From a checkpoint of a small mixture-of-experts model trained on Wikipedia: vocabulary 14945.
Below are experts of layer 4 (counted from 0) of a mixture-of-experts language model. Rows are named router (the router's row for the expert), up (a neuron's input weights, with its number), down (a neuron's output weights, with its number) and show model dimensions 0-255. Each number is 500 + 25 x the weight over its row's rms, rounded and kept within 0 to 999. Numbers have three digits each.
Before each expert's rows: "comes after" lists some tokens at least twice as common just before its tokens as in all text; "raises" lists some tokens whose logits its average output raises strongly, later layers aside. This comes from a sample of Wikipedia text that the model never trained on. Tokens count by the router's weight.

# expert 1
comes after: " ", ":", "-", ";", " (", "|"
raises: "CC", "PM", "ih", "CD", "SP", "ID"
router:473509515539565469475480485484507500521504480488488495485477535529478509488516476508473525540549497514484530496469451484453506528506516504472480492542459538525545485528503497492504487509496512483505539485488484509502478552474450513509494516516485477545510511500505512501505457477499487517474517452491526466493457478464507483494499496473490512517494468530542567512539467471451519523572503518475491441532446473463525488513513502465540471500513481509494484526492518503471509490481549501512532476496517494470473465480509515513488502510496505555479533495520481502506469499517490493499461494507458470483548499540465509483449538517512536468489483526500502527511528490455501479514524512468510467487543489518534472511459484486480532495498510521511562483490486515503541509488510
up0:523509533490454502502455497498448519530541486525472480524503499534472494479469467469524488518527483522453527512533522456499486504519460492474488473490524498508533487479488481454535496483480529477457516541482503512498477496460493494492483497475474526543466521531516504513485527497453485495543550504477490482512509502489535520486518503465508513484526540508470481494517458511527467515493533510501496528490514504533490452571472508436494487556499477514492522527521446515508451475509505495508511526499445477519485502477452517542518513537489481494516548485542476540512499453486477485534506488501519493528485483523519531534485522493516516487457513535522526479547496473500493478500513471492491525475510503528546506519470468523520526456514453491529503495472503487508513525503456
down0:468518503479479509479501516557487508515466553479508476483478490509485485503523514491533505488483504489524508498553537495560462510519507550503510512489507530460538511472502515495507474479515501489444505522505508438523483478458494435554476504479476498512496513552472511481527493496513469486520505513495510487492513550494521544494544489518494526495504481514511490466529534495506541474473508487478484540468510498533555473444501493500523489462457472491491478496502499490471468521500453520518513511514515506461520483466509499478515499521541508470523485463515519499463518534488491528462462459514497476469464528487517475515502503499482502499492456485469524537475498497499490511492485546464503557562498509476496486522593538551491495497493487496496473530485491509487499497500544
up1:498478525529537499497510506510501525552516501503508504466551506531531496510500506499522549523498506470509512518454466525537518512495530505494482510511517506490497495513462454492474508523514492489481487530478502494461475496491523452520490533533473518494532502513510508530462443538487496522511504492517482523539485440503508532484464488493510503481471506497502500493492467489515494476515533480491527447480529524471492485444519482483470493481507531540506489496551493516509489486463508500456512500467482532479436445501488533475500500492449501496487529524482468510495510500461473511536508566475447479463519481473515500466508480494527498540519448499495490486495547488457523513552502536436470492429530512518495519503487492540490525510485500442505516509499511531446516512477505
down1:500499494506491479503491562477504516503540510508530493511441515473491487478492482532463463463523507506474491484501498471446583508537473530553518461479466492513475470553477485458479520497471484529495546504515544497505506464484514537495504505495501490533447573479509503547494513494488510500533510498510485500489502519513508499495480512486541504500478505524518522432485465466509476540472516457528533502500500470507520527482482528497530506483503496512535463469484506494533516502530551508466498535516509522521511485522458485522450544474500519457559543505523499504469490484532502482525491469474495495558512492486480487490504509517490486458525502468522474507502510500517489426467530517509494489490499525513530487480493534488469547495520525503501523478529499480487493523480489
up2:508469496499505503513559486516433510497538486542498502473495474497475535481491529494530510519500512492517498489497493477542458501492486499500496535539507536486487470502464507527532528509460545496503493537536499503525524468464489543495451502506500487456515497514507496470465547541518488458491511493474534498511523491491503505525524507543478503507489499487496551485503479557498509492457521524466523494495464502497508482503474456530547507514482497474474505517471481481499474493518486462457511520486424514542482506508460512487537500531551483524506511506504452492465505508495484472534501526493510506466449487440482499465518546437539504501497483506532550537533537501529513485516539496442489494498530503486475494495480523510472512516468516501481474525537482485510511527497451
down2:481521532499496507561498506483501485507516475477504538482494466482482530561528493490492486499475519457487518524560484522471475496502508483529513530524465478508468474478516531489521475486509525537446520542494489471478479521448480498490486482482516503475496466466540514510525488467461504487531468473465521513502527490462491483503510523507465515512525511478524532498485534501514510503478451522468557493520514497511499456479515502519514437537477522465490496548518506491494518517465509477520550497478483517435493491486493493532507518497467525541518478524495502514509531485551491491500533500504493457511501539498555495528470519548540502512473503489522497523466533479551524515505491466501516508527485508530506517446469510494520491504517474428470476508500553504485499454471520
up3:479486475477500500507516490477470553496501505461499457466529506498487471518509496515576537522478477539477510496492496517522473510494552569509495499479483524451447511490533528504544507525534487481507520530461508492503501520467512518510458480507493490497474497519499464510501511548544478524474530525508454519550508491523514510484534477504503515485498520475459512475532533518540505482499483509489486498519496471515501502490466505427515472515507523485513522499524479458527513510534532504536471476511510487504520543446516469497508499517498505510527475449440524480462487489536504523508510473487506509503533495485524501494482529517480513526467515486455516505532504516500488498467486446473487494530474456477501514470495512548529534495479496528558462515489490507461543562477505
down3:508507505515518515517534506480501485512491495463464515484521498530506490505519551492550507473507496469503494531549550482474531497525505523519486508484515452483496501517526522480504499493515465477486493479528480471459510493543511498554523514513506494493472508506529483501539538516459488534509474519510518498425500490489479494492470485514469505455470497503509486488489496535508523460477480487479474512476506518532512491475502482508514503515446532509481499509544495465482468492463529506521500484515450506476481537476503587468480462534522429532481489477516490500522468502518476468481533470526458462525492526476492501493510518459518521512477505487490515491525504538531496536519462550487506486512509508453457569486488472489499535489552545556511506496454533476487510522497497
up4:494477487517500492557480501503469509501536506540486531489480453485495510510493482514508470501515503489478432510511467481516465484530546502514490515504468502511475494500502463508505493480468516516513481549497459502524507548490479530502453482488486503503567471484543488483473481527514517487482505515499495467496506505496520490506537541522468464447484465511544519480538477506503485453477493512500541506447450484464518484470482473457537508507522521504503507522497503514452499514504549411480506520471530512487508488497499511477519542536495500486487523490525515514501437495496461491534520517504493468513493488502527510471509507479484462477564489524518536504480497501555481500511542526470506476551515483509490495537535482495487528441511455442502480479518506523501507492527520
down4:518505510500499525504515539541531509485503520502559480509441497442505507491491493529492483460520497525517526512479482503478492492487486515509523482495481513480503503467481515530521498493489553540456487517455523469529515486471513507474488543490491490472547519468537497478465466507483505468468486505537473486535491533506537520518476498546511471506484507508465514500495491492535505502463493522553549490452517483481523487448454464523510519480556497497482506484495493502501504527541475526492526539479450523471497455458473519540478504481476517480470496495501500495482502498491543422481544475463560465495456532496505526485495486541512489495477525502485474513488505492518528499527464481523488517505489528469536447519463532485525525502515482479515503533540522541506517502487487
up5:476528490528523500563527521478538510448490483513480517473465520526472570536533466510492533486512543510442500596513463499452503484496524478491508492549512532537454496511491485535521510471483504492486493476497494507511512486469534471521490492499495437481496523524516513440515502502498467503469503497509496554519524453497498482512471487469481505493501484523502547476512519489480501516501489532487462489504474527483490500472488496497490501454517528457485517490498503500470493497473468435467529506479519499498492465494510496531470517528510514530520485516508486522483472486482493535517485458460506503509566505486530510506529493461474527532536473508478522498460499517526471464495519478523520529516499485505496489498556547502522499503491478500573474495504535484495494499493479
down5:478543505534457520501500517455505516485531485458513510506501542497511526503497482503533471498475527464491493548470504505472500483515509502497487498464520500519499539497499487494550502504475479488495510480458540515544463484465505518481485487538521514526484468462518533485488493483565535482514504525515535505498514504525523520504503454520513482499488520529448483468491570508496530460503503579465521545508539514526510504492520545511460499461479516491469515475503473509456484503521449518493536509497513518471499478448530518542490522464505473467501490507466475540474512528486481482516506494498526534500489501506507471483536490514500482509480428479460483506490494534494481488553482470459489540494475483544481545501451473487500487499506465510493509516525463530513490528509457
up6:494509443513493516468533505487476501508529523466504530481494474484528511512551519518528502485497494505505444494545487529533516514464508562485494549498477499519460505470501491536496502489492529541512480506497496499482548536512505539494504492490502440500518508511518506490501486483525498501495494513502479476481480494477532505502459522488496496498488499453498530496480478477495545508454509491505505464500469510452475533509468508552471484486474512526485521483512514475520519450459490423484520518479504489518500542448445507458471487486510485533500456510525484503514532536479518529523501550546505545488509487482515469470493495489514550517495469481450506532494522557502542487505486515506487462545511474517504464506538502483505476448505527464470450472507510467480474476522527
down6:503491518491521472483498458461498474548506466462515463513527505488513525517530495467456495456563488489493504534468496498491493542506522489472464486478485509490439475534516479483509444498527507511513510480476534517549486546577502439520540557480516504495500508485482492503491486522475472513489512523481490521492522480518535522515486524478447497489496467444497549519513555497482485511515478507497451529518515512467530474534521541527527466491545458500485477494499506488483499499488524518526469493500498544535533493553492510530515516451478491493476477544499494498533510476506517504490521483490477493478525448453475480511459481492492530453476501520484525549517464483507522495512502484510525515488513512502518510514463501516488451521509465494520521487534510482505510498500472
up7:450487504494537497486524480455460514480508479484510471502540561541493459480550526471491514545552523508543498517545481512514487504468480522501524482524496494482537481456502537504547482444477553496498467494483493502511498486528492505509490550495488503489473510479524468476492522477516529485513492507511520469513498535490525509505512512509487502450435557494457542494529464483504521517483508517533435474502484499462478530516491497489573512480461521499476532484532522465459516470497500465489479469478471476487497501516477499488500484489498487487511541486475522505500518477488527530497511502493499505463478470486545480515488490526503497486476464488500487508532525505488525521511455533528459499521526487491441472529475540542505487525465506507515477487492498512453489529465471
down7:539471531511495513485483516515497481405502471533500472473522472519484566513535535478454505453465499507510526493506530463428551484449486481464518485479502498509512521502515515479510487477485497463466466451489480480485538511506493491481490518493529523526478492532523509521522524516504493486507524454522502541522517493508501478485479521489484501470495500480477490490487502498501523526507519491498472531536535491492493508574479504504549511540469527539551520527485525527450524480508511543488483519519491471526553494513510505502497512492508493444517475545451509494487451490517474494536492470503523481542478512473506491491514482506490488506467487472495477503562509505503479508519482478484462481486483517547447510487511500512472517480537509535528479455502498508495463504492483
up8:465484529559516479504495479535491520475490543528517489489534525507538476506479495498523536547489541514491493506536492488502468509508552484512491474522469507496465513499516520486474457471470538451545492555527523525494485525505465481484509487490506462487493512537494468490513481460471511487509522509538461501511512487493540493499515487546503468499500497471478532512497482502474489500504488481516509453454480496429470489471543499477477485494473514480488531497545494403492539499472513505533495551493498464483516485448494517491485526545510479507520550457516523522485494508503505502472524466501468486477567526501529479483492481507485517517534480515507530511499491508497487515528541534513518514496545488498530523486523497504553483496498460518470492510503471504440522533481492
down8:477488500498493513498520509477510541481517473494485518527496474484508456498475547502502489485548464507471524561467464468441522508509461520521488514483462507527438535514470493471501524537506485518477478503520501495444513499540501484473528519502488471510458492500542501505496500506494501530541517474478488524460495486535496480495480504456514531502525509501471505505516485511511495499470504466458484483485503519480526459496473518451532528523510477504513485478543505474491488457495521474521524528497434501502506498528478475469453501505503555526542517479525482498545501475505556467529526472487501544530481530505499520505520509521509496477480500530528500512509528507490494494517466454505498476459549475473487515479491481495464555477553554470537532491492514503481515549518549
up9:553515535557509542466466525421519549481533457502497486480512520514459517508493489505517508521516498509493536501510481464460512507460518521519472469516487509520495510513489519514495515488507507521468513526504487459505502537490484510499499464521501515470485457470501521493519472481493475486540472505513525496450491524483504485463543492535465500471487538499496507505526473472529513526533503520491534470510474523525530509505512500510480510545542466528475533523459562522491509500577517521478512491467493521484511465522504518516504494486461492490491490542521458539535450528465491484530516503517495487477530516482458511486484523511525493501484491501509505463514512462503513473521482532488522472477492488456535477502464528530510476517462577522535526499540506452493508489475479
down9:495505530465489489489478484528467508498466505531491512486464556488520432514511470494518487516467488547490511505529548527490497485491491485517536495521519549511490522493476465496505510490515490468507493547504535478559466461431544516521478503535476473486503524545482496469522509505510484490484508492522513541510523530480524492505501503463467471492563479537481469498484532505491530514507477458511481455499514510529501532471516500507493510511463530506486492531528505501548490497521527528511512476501513525526512487501549529510515488447497461505533508455510471464490477523546479532482486477537488505507508464492524503499463470508466517505438482476539503475492523530507472455512464503466476485524468531477500450496524517497513478503429508487526469491494510529508465510490542
up10:499504472478538520485528480473465517491496489503511485464512518484495482560542466498459499537544518500476465527497484452499496507470528554528529500496488513504471535508540517508550506497515482529518498454463495495491519505518460489519482508517494507493511494480509485477530491502527516506503507461502487494468471494490502510516504518505514495518495488501501486500539441481522545456479527506507496467494475513487493501481511459494518532519507521485479557541466510494489536521539531498505504475455532480468516501462492478515516481490515533500540502497540533494500484403464545509490516532505486499464460456463507500506495494533556498457500461489516517522484509513511516505501411458493442541511499481499470476515523563488510492452510525529502544486506487507482505515521501
down10:482538544504479541460464515471510497476497534496532468526496507536469519496494541520527495515468484494508530510548493490504549536518486491533526534498470548516531524497521512457438498505486467516461493504487457516475476507494519492508535524524549456511458532483525507521491497524527498528491513489517513497492531486495468500539510507453441508501477467446479492466469510497506491534516466520484511502495499488541515516501504500509534549522481536487503511493467508532507493517496563496490538515479472476489558507505541482489495502481455467516531521511493458529480471487508506498479483474499506521501503551508489531480505458511468477485479488446500467492485529489472496492523474559485493494498475515510520512485484528504482523487465535475464489496454557488464490464477553
up11:515526513450535490531487498534498481503486522466482520504426526495465499507537527499529480473531473494511505478470521467499485546475481532492510453544501504485506505491503472495494494494521490515487503530476509510497510498462543549523461476474486515516476503460522512559484470516534461494502521562511521525519481478553517513511499470482493479534503472507489473561470512492496471503496486496474546500480497505542507465538555501498475522484473480507511471539493503541476480497487474498476474503477535533493547506525519529519533552527500474487480470504478540499499465489502497524502488501487458474522477471509522511490452531525476528459522523554535484488460493428537503515518501516484484487514479475542460528495505473516466487490481506488493499485525518465502483487547527
down11:501541489511515487498480508509502483474532506481527462498457539551526500561531548482530518543497496493498449500528504520482519508522515518491511517449477452492510560477543490457511505463536513472501546489472551496508490486503484477482513481466470510515520490505478477501495525474469522475501508490481503567542506470462447493468495515510460491458535463476510499533468519541535526474492441476531520496482495498494459476476524489466506530495501513517484496525482526519468530484537468532489518528504496491487516472487501505526499504494518501476507494478483518501514483504513510544459507518441480514498449507504531517517509476493503505533505499467498491451497495496500520493535483471484515503486480489561485499442500545481463479477524473499497525543546553527476510515508513
up12:501529536493566487486474450483508530539509459444501521500523471589486494482530517492485529495588496474471501530479476485460466500480493532543555461517511482463535498522552493510480495496475496522497503536516467475486520513506499467501518517483476472462500495471507502510542504488511483488517475453496554511551488508491523476547517529476503474482501490461513523524531507482515482499518514503489454452488529479474503512529517475520484500490522481548495525508488525501480478500506530477488493444494513529481485467533514551491545515499504518507507544502507495476505493445500486539516497516512494506527530503475533523485476518515525450513496516526455504505464510486486512511532454490500494510515531497494475467500478534450513484478525506519520527486475515495509483507474479
down12:538510563491484539455484509510485463485486495498477462530460500477477511528531512510491471505452475558465508529521500504465533487501502487485553492505469476541523463496522516486472512552459475504464501548519478477501538504476526526443474500489520493530503548508518497515470526524491506516510475476486498493517497483474576517488486475481509535483431477487492473509510475493475504532493484518491498521503486471532477536545466506492484475518472531520523525508507520516524477557508514531490530554494486470495545513512530505499507476469476483554475540492514504501539452500475508509508467484508507510515529468511496561488516474510518508484488522506522480476526491520465508470503502492493473493478520514481508494516527499510478537468444477473524524487498475536502455504461522
up13:486504500547550505529544497473535521484502454472502520483485502539493525492512473484498524529514536492489499541490482501487496485492518473489465476539509534553484498469498517490472557499493491493488500498515529514526516476502485484517520477516477416460523489485502464509500512506477471515481517530543497503494502529494516519454477473540493532519523514507534520512493518482512537511494503524469450490504502526483487524475488519497486471524533515485482510523487458524511496511513488419469499533476551519483488482499494482578441484505493507539501524471478476533477457494468477495543466491488496549540520507515510513473506520477480532496501440519510544500500510502524476443490507461482542502482510493483497484475526487477534447520481512429502513482473503500507489505470476
down13:506503535524481492476521571447501497539531522500522523491520511485500480499501506466503506486527478493483533549452503484454495439523500518484504528509532486505451529528465489472486506505496526530485501482457498487535541496480522536459545505500502532528496544493534539553479475528531510509510515457542524515492517505493471473499446506525521535495525517497510500488495486533491474485489496495494486504513535472475471480512518505504458492503500463485465556464501515537521486506499470452546489481489505493495511451488558503506499458504469501490479539510510468540445506492512491467519510504525530526483491497527507490480524497532495502529475447497503502506486489481521494474494514494473485537448495495498520514483521471483511508523458509470511528460493444520523497536451435
up14:492485468510470533497509506512486474481500494515477504513515482486477527506469546464497472525479508466482508464507495478540471445520494479499487523481520480500489458520549494498505541544467474485481483499516519496511534431482536474484488520481504554466550507501470487482483541505521526531482480508476508506522480526517472520499532554539504485516494519469523492489536492506514531477512451498481524502540468507530488519501471514479506474508484530478497539483550521501487479500510524470531500546500544533471449499477522492479482496493524492490504499527476509529539525514521429514479500511538477541558489477481463487488534483516519532557527510487440490542498506498510503533491492485513523499525476478492479532495496524579488453514476513481485511463479533513523463515518505
down14:457543495472516507484494517502516478496510537487526499496524533494494541490537491477522507514498496504482524479470531483539508519481523477503488535504456552517485546517498526496486480484489520528499487522481526510494518548483495493539537502483483502464507463526456484500473497459518499460492474513518502489468502455494482533494476499511481494549509538443472524529459543529471514477490492481476537500506478518507494514547513503560477498529502492522439523476529471503485520493494471469497480467466462499461486540515498532539485531548510474513476523499513533495444513486521524491494498490482494549511493497480505560492478512460496474509486481516477521484458518508469477512513487538482548507455491500505430528503475537486472494476498483534467513506531557527455527507521526
up15:458485536561524484467524532480492505545530496523443450445511501486527478480528467469488511502503458525467517537488490493473511531533513493473471537491460499495539523498520516532497457517504514482511491487493502482478494485498488493464495488519510462519494514508489490561488506468495507488513514536541515486486508471509487532474518508510506507501525540483541520495495513482534523480504522515505495485514470498527511526549508511519506479559506508496502509526479489529474550460453531540473524558447472496492430505479493457517502509497442496508466517525541490501460478453524525516475448522503508464455532521498527521489510548493488508527471482500496541479483549513500468521498543501487512486489518493489520501491475483513487510472498509529489495503499491559473522540524518
down15:492490545523497539515522537453523558469489483511511499482512528468504525523518527518501507488503566480535500515497490460446515473518478501456495506545561531506470508498493491489472499463499487491495477459522485497532512478519511526469513506476500535501511553487518464494497492491475501447481489513520457498513505486541494515473469504525462522517506470492517475470479499495527515550465521533524481467499488496509513531455494516443478456483496482441514532505504464508531498461480498481502488503519488500534524495534503504480472492524519515482486491429494469513567516533514493505489528473513524475562522518470439517491539500497522508503520510512507477519482521484519502481485499509496514470464506527511534455495543511511514529506479468465548489504497502446488453515495473
up16:471473551525457501497513495463490497505494483499514503491466521471491530511538473495507494477507494512510519522509506512536508512494481489500537505511477515507490504463553483509524533456513514500515472469502493508511550509488422526515526499494491510498509491487550507482492495458485482508526459473547465477511492462446514502505511484507495500533506501517456508520470484509505490495465527535454506489547500537460488492503486541520523518515483491541498518539520505533482512466442511487444503511474478453505510508489486500525479473505486478468529534481528501485504505450470521513475545521471462506501490517491475445547479493508464573451457512497536488517503551520501484500527546465465488502439494504535461491545534482499507513523469517452499476461494501512511473494491512
down16:499527468510517514500538531526532471476530519487479522526489495480508534495419484499511503500527517452506487463522494475480493504483485480448478517475496489453473514460475517469545540492491471472488461455474514500546544556517501561492479513485485499538491471477508490499460511470490532483475567497534525525516512477475492508472477512529467472502510518528486505479483552522539486510487497487498504490443508516473478472515492485517503506499506489486489463485475521534493511494499503534497525478502497487528518535472501523474553500472518511494523487490455478491503523502571547497543511501489465513520473501499554536518519520466467491497476492490497518502526499457457438479512555513496490530467491497540482493511519536512506502515515476485470473529488495489480473489503542
up17:488498528534489507471464555471481511483558480486472494503481539501523499459521457464513568505495495561535506504536533533466521499487480472489495515509492539488485523431552493529523461471510476509528473472492507470481520527476468485524491495459479489504509505518483500484512506479514464487514488522511548489480496473491482508477473539533500526549529494509523474498482479447501469549500527524528495510555524511509539520531485508449531505487470511481492530509498496448482495498466530492466522500525503500507493493456517494510511513521506515509480478485526475518523450472473538517484514483476550496466512500516480481485495518501445553493492492494527487506525506500524475441504523506511530507458514523484530484538469510455509493513519535525523468482492503513471484448482476
down17:514480481502446522495480502516550497525525535516526467511478508474531521527458531511478514504502498519499467530490486533540495492516518483502481467511547554478500495477451515483559503515528464494515501487494460522528518496444585507486485482514540525497494502533555505497445504503521532525477522443513525486532493502499508536499474528497527473496458501509529488484482515530541457457501513497474470502486451497462465464548447526483528471503500486482490454534524486542516532463451482464523448486505508503521473487528500503503526494495499493470526493478512491562494488545466482505525481509517534480463497477489490485487524484514517540476504493520481513527498511479484465511501521500511496493489503472482547483473507518502510508502560484511500470489480475482516487495477506
up18:468534513500480488511515489508473517483528480533485465477492513473526484511481471518502523510513510510479493483463512502481471508491494541545466491517469485492451524518489515517554480492501487508493493508497504506484512536469497492566498490467490504549550522488503517514521463513518465513497486482516496533498521449461515521506554454505509506580512528520510441521452451478502532512517493515504536508444473493515511433500479558450489490520526520513486471534490488493512485524516484500493513489471476511486468500470509514451511502510469478498547456531525532497470455513491504520497527501485524476527521517482479499522474511491528484487485507479512510558466465503551483435528500482472503474502503500490484468553529561480492489495519491499476498505488493469519531517545500
down18:491519488481510499454476482565439468521494518498541480521494533494479513496474504458565525507518468501508492476504528522499543520492506530511477533496485520541540497518499487471453521466500488504531503490508480464484486517516445529492493530512486502468489458487502452468507476468505458468495514524497500457450520515482519537477549486544483475495509456465470488481493505476474514440500487502519512511469509459524516491543495498528528496560496501527504497491540523491494483447501493539499529483478509480488535527569516526546494507509481478534528493497517483453522493506493486513460527508475461531506502505455521512518506476464501514526490537485480496468513494505537486493512472536542497500489552496491467470510500464540499492475474534511481496490505550477499500488529509
up19:501522528472526511529515513500507521478516509494479506507494508466472493526495529476529526496487500529492488536496469455456494498499575510517578447516449524425481506493516527506479461504477497476535512507499482476510496549521484474473497496499502474471556494468466448509541481481473493482493478499515487524487506489524515473504502485518506494489532491486518522529503504474512525504493478517518503503504497476524503514491471472519490519503521474467512489563495510462505507494483515466454496513498516525496482485476509480496505463537496500498469490462522519527487475436581518547503509537494449472531451512515497550517451522484508514464488524535521499487503498500484514529477491469488448517507433518529463501473538501470506473497514498521479528512522520558524480491513488
down19:483473516511528489428542515467516515506519535516512565523520483484520507506484509492462459510500503493497493517546489518447474474557500488525464518508503497505517472455535445493536527519501490524505452521506496499513519524518494565491504529496535516478492514522497536476507508477484515485507493452506451517506496508498460513503499487480458504480494508499499478462467533468491435546484463511520478466493464492473475483452479483501504485517476509514513497472568533499497451486500534499519550511495518479514519487481514511466517489504488526516507496472539493505502497497527528482550533528466513495479494514489498471493538503515553519558534475579525508522515495456511499515533478473525512491446495523487507527477496494508522503506448500480491507494499466487495527470483476
up20:502491472545471527491473528475512466466499491466467521457494505467540548552486463515483512506509511512516468489540501501478519469525489500519504509544469512512483516527513501538492445489466536484480487467518510469488484494477525466510446512470478493512505528523499548527512491489544518505516511504478505503499514576504535495493503493498485472538549521513522519498514484525468532477498489513509523495498482498455485535484485527506486488507526547462475478459505472503467474466476493480521534510477460492493498513505514522479474508482520498527487502504481532461536467528473486493526508479552531502497538523486493491483558486488468491530508444521461556485526536505473462461520540512500474524494493507480502485509536487532492527453510516457477482463526527483543473506552531
down20:517513517510495536561506504480465455496505453491545499506456515526484469506528466494481517527496574522489489516553500498500487507473463464494500506546571510534476494510472519461484506508505488498507529485499555520502503486544536496511489473474494456500474507536476503541491458469500536489537497541478479491497455512481551551528503522487473502539473490477476514522469522480533523506497482458504533459476490512458560474488543518460502482477499514502477495511463507501513530481518469522489455462515449511484542497493498518510485517506501513484502510490491486494503494544467489493492527513525486511493452537445500505490508511498502453479470517474513540494499494496490501503451514489495504476514514525500493484458518500499517510520491497489538482461515556499459464510517551
up21:458527564477474491519521483550475523499525505465448533483437492501477486506508515485486520527524476501509516518512536480459473501509470520557484520508495453502478512494538481526502494505488521502509517522494482494458454497486451485513497484511442514504548498475511519504529485488491451526556517516481511484467514438505512521498497501518506505536528481512505481510468501445464486487516534489511470485506462525470529505514523528457522496502464498507480476524526508510523472511464519491500529466484527477491508509486539514509475559539494544451480493513540499483492479509497472544472476508501465454491487488490498509517421516493474499484469516536484473561514516530512485551509475504458516497509508481518539509547519501488513519491518485538496515460516493513528482473491502
down21:475481514512515463477519492491484508527496534470533480483504459479474509504528514471458496520506506485500474507529478502496474529466503503508497536467509529581527488502512530463485498480506484516535511462518489488529514475489471435522494452430553484539478509506525521508492521481513492517520447461538482468485521549515494519513509494485501488526455458508491517497464505497512504546516461500511480456504489481505471466541488490480491492511534506517476473525484521545517539528486502531451470440482465492535504520517481510512552498492507481537520546513500474437521484519479548518528491501516506518492508518489476508490482457517502526489503550509484522562476486489507471524463485499506511490515513485497545479466532481521496503472488527521532464500525473472513483498509457
up22:503537553511520496490549479480520489503496473505492506497508530521497482482470513496503492518543491522527499529474480506467487547488516500531475463493510518457504456485503508530474512445494496493509506505547483522510512493503519510516519515501503428507500485481508451495484552477439478500511517496496444491497502442544522516531462471497513516507549530501517501509493526432513448533514485516471522506518543473481490499525495506465482466501497480492503508493490451495529508495501501527531475512509479480523481464481512493544500523540464509477479494506511512553451490489525511518515452488495458476512489516506522577493508507449501520523511523507502527511498482522522473534467508500513520493476464510553529497495502490465573499493486500508502482560465469511505505514446454
down22:471478477494482545511561463494492562486481512489473530473507482493493509536469528514494475515496529451512513503514477472446492475515474507515512522534516475518490505441507464507507558510493479460512497490510502462523495486569470495530498476469477546518528510458528550465560448535500467524488483471510515539449545515513476534494536468498459457480511512527511479455458506489496494490513539537519467515523459498526453479454515513502490528498486481496528499494559492499491494488482493513503497505516516519534479498504516509495529511496486529492546504515511507494486499476515521513540517531492505520525543517491522442511511481504510486522493507518516484467473484488485500481506501485484475437488509499489507506536513532503480526464449514541450496500483463486493504488513485
up23:530514509441537462515519472514505484500471468457488460480447489485521489493540479494494527480501549524520521492481512543525522549505457556543466485528476512489513482513461478533512465514488492515513494480505507501487473545473477503543528506497485498551486491529486506525494480499520432508549506528489498501488511462489497538532492455492511509504497526502489523512501503485458501503540483521485467429533527480502516522518512505492520499494545502560497494506498490495483508437495429532454486448504499482484491516506454537499485512481514483519510538469488522488518495496484512493473486488493483542511488490525478469497471473497443466500473461541468503469569512501476502484498497522510468480494513482518532508556496494485528501495540532513507505513489487474504525476486489
down23:502517459507515509480496514496491480489523557503498440470483530524489571508461536483522495506475534492493482498487493493471480535518495506469510513435498515505480475505506515520482508464473471445535541492496565537518527512487498478519491499419514517482506507519529537537493475484506518477498496515472483546510510504483523501482481514475522471524473484479503466476516484506503509475478547540491494514526471505463428539526521500482517492494527536495496479513501525502499502505562473465474467563468491543473500503488500501549498482518508455473504481526520513518511491534456520502450524503503506472480522492459491482478493472510506474511489529470474506530549515526499491512524545493521544512487519502502486489515495527556462448472500485526505465479501502489498501488530476
up24:536524508499491523491524472494473497498513526455448516505512496505510547500494534491494488515514516496534460502492485518541448509527521545525498494488482450458491511468495492515526519496462452530504517523499516481492514510497517508548515483422477474521497465488467487528576508495482497509525499519498498466484493504516480495506511492537487508564532511510509528485497499476512487486485517493505491490474497498465504512514479533467546504491501499502492510522513431496497505517519491504481431470474526514475484514502504466474459523513493526514542490467477499517539438492507529530510495471478535499529546521465536506500462484479520503489567519487518505540557508494535494488530467505510548423534485447507515503489506527509543489498489491530489477496490535469495492492456523
down24:530456501522523531508513477528473451472526467451553515498514507545482490534458482496475509496498500510500458494505499448528478507496515463506514506486493536492469512474516516480517508490502479509478492478537461472492474540543494517515508485485461458521495477546543511507517504534506516494514461494506472546479520501517490495511501487493500486452493480507496461493512530471494513446506488495528492508497488516532466501515560521470494527497474478495461490531537507460530489536453512520491480501517486454498530523524511548505533534562497447480484472495499525459517480435485502537483485517517482529556540492516527512512493500504499514447494530492529509480518495525516520499537496519518466467496513526481430487485439458512523515480513521519469503506512504507463478476523484
up25:484465481493488497518495481502490477502509514495438500499460487466503525512520474472505547467497546487532464548473496497535518483536546498510509518477472508525472490501567485536541485537465494503485498543539485523492485498519458517493487504476492528475557475484485475472525524492543488507474486516512465496480480502459491493460523507564484490545483515488479497496489474484479491516490467520510534531460465499461489463485535482492491493490517497522478519509496490456461496537502535489490499497436522500479459478488507534472501512547511501544480472538514520510538456483480508481491530512521466505478530511521499479542473489506465522481523472503497516541496499545516527522507492518449517523522540502523473498553499554485515501480493500520501489442520486488489522510546548
down25:510512447480502489520453461542521517489480506495495488551459445533498485460482498506461453431504486524518533527499490531496481492489561506489513522508518537485538474557527486520489511536504493492460477551494449521461502534500505514503511554508486505494511504502524491479474488498495478481519501515511490425480487541474510510481481499534484516488511500528505499489518495498484474504499492569543536543483486484506485496495504491485496512500515540485475534508469502548498499542531519508528480512481466482512532477507488530482494485521492499502477488503492480484478471486466492473506516505501499473535490477551500514494498506495488520523497522465535489511506490460548518501529456494487533511511502521471451448545437480494514535484525453488515461513501525514523548450470478
up26:560476483482490494509503538493490495497511509494483493504476512493517524478493528536534512526484512527527468511544467512502508520518506553514482497557478485511529500519478520508497470502486529529474535536476507525466562543463521486523473500517489479487476491536492522496505501530525479510503522512493500454476482524513507499484463490532486496488499501489503520525491486453477495516514483497534545465542480482472521455504481475534525490448493471488488500500511417465485469481466472495459519512529471516504486480467447463449473451535504491533493479507516487506508474491484467481542484497476472491496524468472506508479489536503518492499530503475482509525498537499510425482502534530467522478530544476500506512492466494497548514532523552548482484519522534453481505491446504
down26:504461472501518478501497532467544482537494519499487524498481482479498461530503530528486514475505496463522547530528509475521463528497461490501528481516505486495464514511464496485495476481498522507528481512513481500548470511534499528472492475542523454480487471493499516558522485540433500528491496488446494480527502487536537449541498473483512489519514495501530513528475473491514467463494524429490470470534499497509513474463529515505526486502532536531476455487515503522500513457470504512506509542523525522527515481509461472498496461471513482532506482477489465493502515474514519526478479501470481504476538478504469506496507491558523489482485453492457486524461495506523497501465526495499449485547505530482557518543483504489509497513523490484491525516497507488565534558506473